{
  "experts_per_token": 2,
  "d_expert": 352,
  "activation": "squared_relu",
  "init_std_router": 0.0301,
  "lr_router": 0.000748,
  "n_head": 4,
  "vocab_size": 8192,
  "norm_place": "pre",
  "rope_fraction": 1.0,
  "qk_norm": false,
  "init_std_qkv": 0.0248,
  "init_std_down": 0.0,
  "beta2": 0.98,
  "weight_decay": 0.15,
  "decay_shape": "linear"
}
Below are experts of layer 4 (counted from 0) of a mixture-of-experts language model. Rows are named router (the router's row for the expert) and show model dimensions 128-191. Each number is 500 + 40 x the weight over its row's rms, rounded and kept within 0 to 999. Numbers have three digits each.
After each expert's rows: "raises" lists some tokens whose logits its average output raises strongly, later layers aside. This comes from a sample of Wikipedia text that the model never trained on.

# expert 31
router:498460501497501456529464508494529525575473476455477458554494485468459553484530551526460545505529447533531462578442511502459521548521522580559487463500593498484452477471501499455548572500524558
raises: "am", "v", "at", "is", "in", "b"

# expert 2
router:462456527534515486469513508480513532574499468478460532522472480469508506481526531523516513508513444519530469531450514517526522488417573489490554442512532483474464485502532433509546452508580550
raises: " and", ".", " |"

# expert 21
router:527488571518513510562478493436550559608449475487552468484548465537488518532547489498508453507501449488521473546458486504521449446503569590568568544439608428549506535538477469529494515561518603
raises: " and", "er", "in", "-", "i", " in"

# expert 7
router:488448471459549459512493555496590546570481391473436466496492569401494471515525569505474509487529446557526486502470505473493519513469555520516483497558549442480538490490531460497520479496558538
raises: " and", ",", "-", "y", " of", "a"

# expert 29
router:502458479540486506501549499526524519505540529540441433488467450471476523522468527529495519511400552540549442505471450467516593467427533520541498450497542490484547548542526433462503546509515456
raises: " by", " in", " |", " to", " on", " as"

# expert 8
router:515440500508520501476479456562522573621468467495488462475499511489536488502501564514399542460493502557511447503446481514460531525413517536465453461459572513499459558497514435525531533480568544
raises: "\n", " |", ":"

# expert 24
router:483504535560516481513450481604468601593512462557522469432480483482473493436499543555468482510524469531535436515456471484512517506487521523543525498488541427528525481484550491496570523492549453
raises: "ol", "ro", "al", "am", "ur", "as"

# expert 25
router:504456511525475466482521505538519498521459509435474470476576503487442481529526591579489484527484448577519477556439480498468528524445530541592483498458551461526481531566530497499525519519496536
raises: "/", " and", " |", "\n"

# expert 22
router:521462482541514532522562528538561516541520498517492471506531483483431489530507526510479515490516472571542458550446494477513520525381525579494543437502578481551526506498524485514483551505507498
raises: "ing", " of", "-", "s,", "/", " and"

# expert 14
router:506447523516503479519494532557539533575476490466469498566496450461425470489517523542452513524462490503489426549509446475524577503471547539561464502472527458503486488491473503478508471544576443
raises: ",", ".", "ed", " of", "s", " and"

# expert 5
router:526461506489463513493521532558499519606444517497474458519529463486476536500502563469489468461491446577541451558506466475511499511434545564552496468514568415509471509533513470504544555552536549
raises: " and", ",", ".", " |", ":", "-"

# expert 20
router:524441482507534477474518476454521544512542523490447525504496486458513509505538562473485542482409483517502501491454475540482535473445553585542449491476545483486523508511524521534560536500559537
raises: " ", "\n", " —", " 2"

# expert 3
router:490453490502482467464511464554525472516456468481478455517488451434440484530522558550448508539467495557499388584474514515471496545473543563557482427474575449479526556521548468540530550515589548
raises: "\n", " and", " in", " |"

# expert 17
router:504505522529448499501476483527502510594519486532482521454473507479523545480496575532480531505442487570524418526513503479490561531465518535495527433483568436511529498519514456535499511557518509
raises: " and", ",", " |", " in", ".", " a"

# expert 9
router:509465514549521446495486462467481538570466523483482465523484516507485520454472526528460525459517458521579482526510465498466567513507565589536492436449529456479536487470536457543552535492531506
raises: "|", "Ch", "===C", "===R", "W", "=="

# expert 18
router:523424560534534485464513500534526523534472498501500485524532503434482574518472556506507483549530479553555487529452467474516519492454517520572524497510547482487495537543510433478498528527503488
raises: "ed", "s", "ing", ",", "-", "."

# expert 11
router:510525513491491518486551517463528526578482489444444480447465501479492494468527573467446532464433496539543414562459497503498577481469567542517454487431527499469475593515517463495528496500535490
raises: " and", ",", ".", "'s", " of", " |"

# expert 28
router:480438489506485468449483530533479503569472448518424442474480496526435471451471530537406520552463477504543529509468480539479513584472522519531526457477546477544551467505469500518496506525553490
raises: " and", ",", " of", "a,", " in", "ie"

# expert 12
router:451494536559548502484522506511454480549514472509442480527518432465535497526507516465456482530446505539481446514521506493507575509413532490506441481493596500468443539537493486496487458520550497
raises: " and", " |", " in", " was", "-", " ("

# expert 27
router:473402525572510535504504496566556514504525515477473510548526557453492480468459498526464528495481496568529480522418515523526550470488538530552458462510508448505499510564546475510543478491497528
raises: "-", ",", " and", " |", " to", "."

# expert 30
router:499423533484513482450485479473486574570481453519468430523553543494484546491469565545451516491494420528512481506479478553484488496473527547543534396503518425521501494523507448525510525525558512
raises: " and", " of", " |", " from"

# expert 1
router:479492501575461473449427445534532507590508466530444531561469498454504499524499538557448581469461465530538459519450490455445517493452557612526497492487539429482508501508491492522551546494468539
raises: " S", " A", " |", " L", " B", " C"

# expert 13
router:509502523517451483458452508489580517546486453481497520551474461485481568489527490567496521480482515498582479521481498473476522578482536524546441419519556458568541434506464466493506544496546494
raises: "u", "a", "ar", "un", "in", "ic"

# expert 15
router:463473528482469469530483487544487539591513430533456511537514474478492473468485516504516517468477419527542407524503482492474575506478546509482447464508555424477490531565477513486532512512609486
raises: ",", " and", " |", "'s", "-", " in"

# expert 23
router:467429485493510518442557483557525459474479455444515504519512500499418525537512561564491488519414512550542383520479494467479555520411522472527509454435533457553493480585511466516549508540532445
raises: " and", " |", "."

# expert 10
router:466451565543453453487501469524541531539529490534501484555447479454486542506516541519449491505491502488553438575442481522443574542471586524540522478495568426451509496518551434490544518473574512
raises: " the", " his", " a"

# expert 16
router:484505509523481481503468473512554528577485486451434482504512503503472502502481571511433491516497433539536478561444502485458559537429509547539517489480557433545507552534491468502507512511544455
raises: "-", "|", " |", "\n", "—", " that"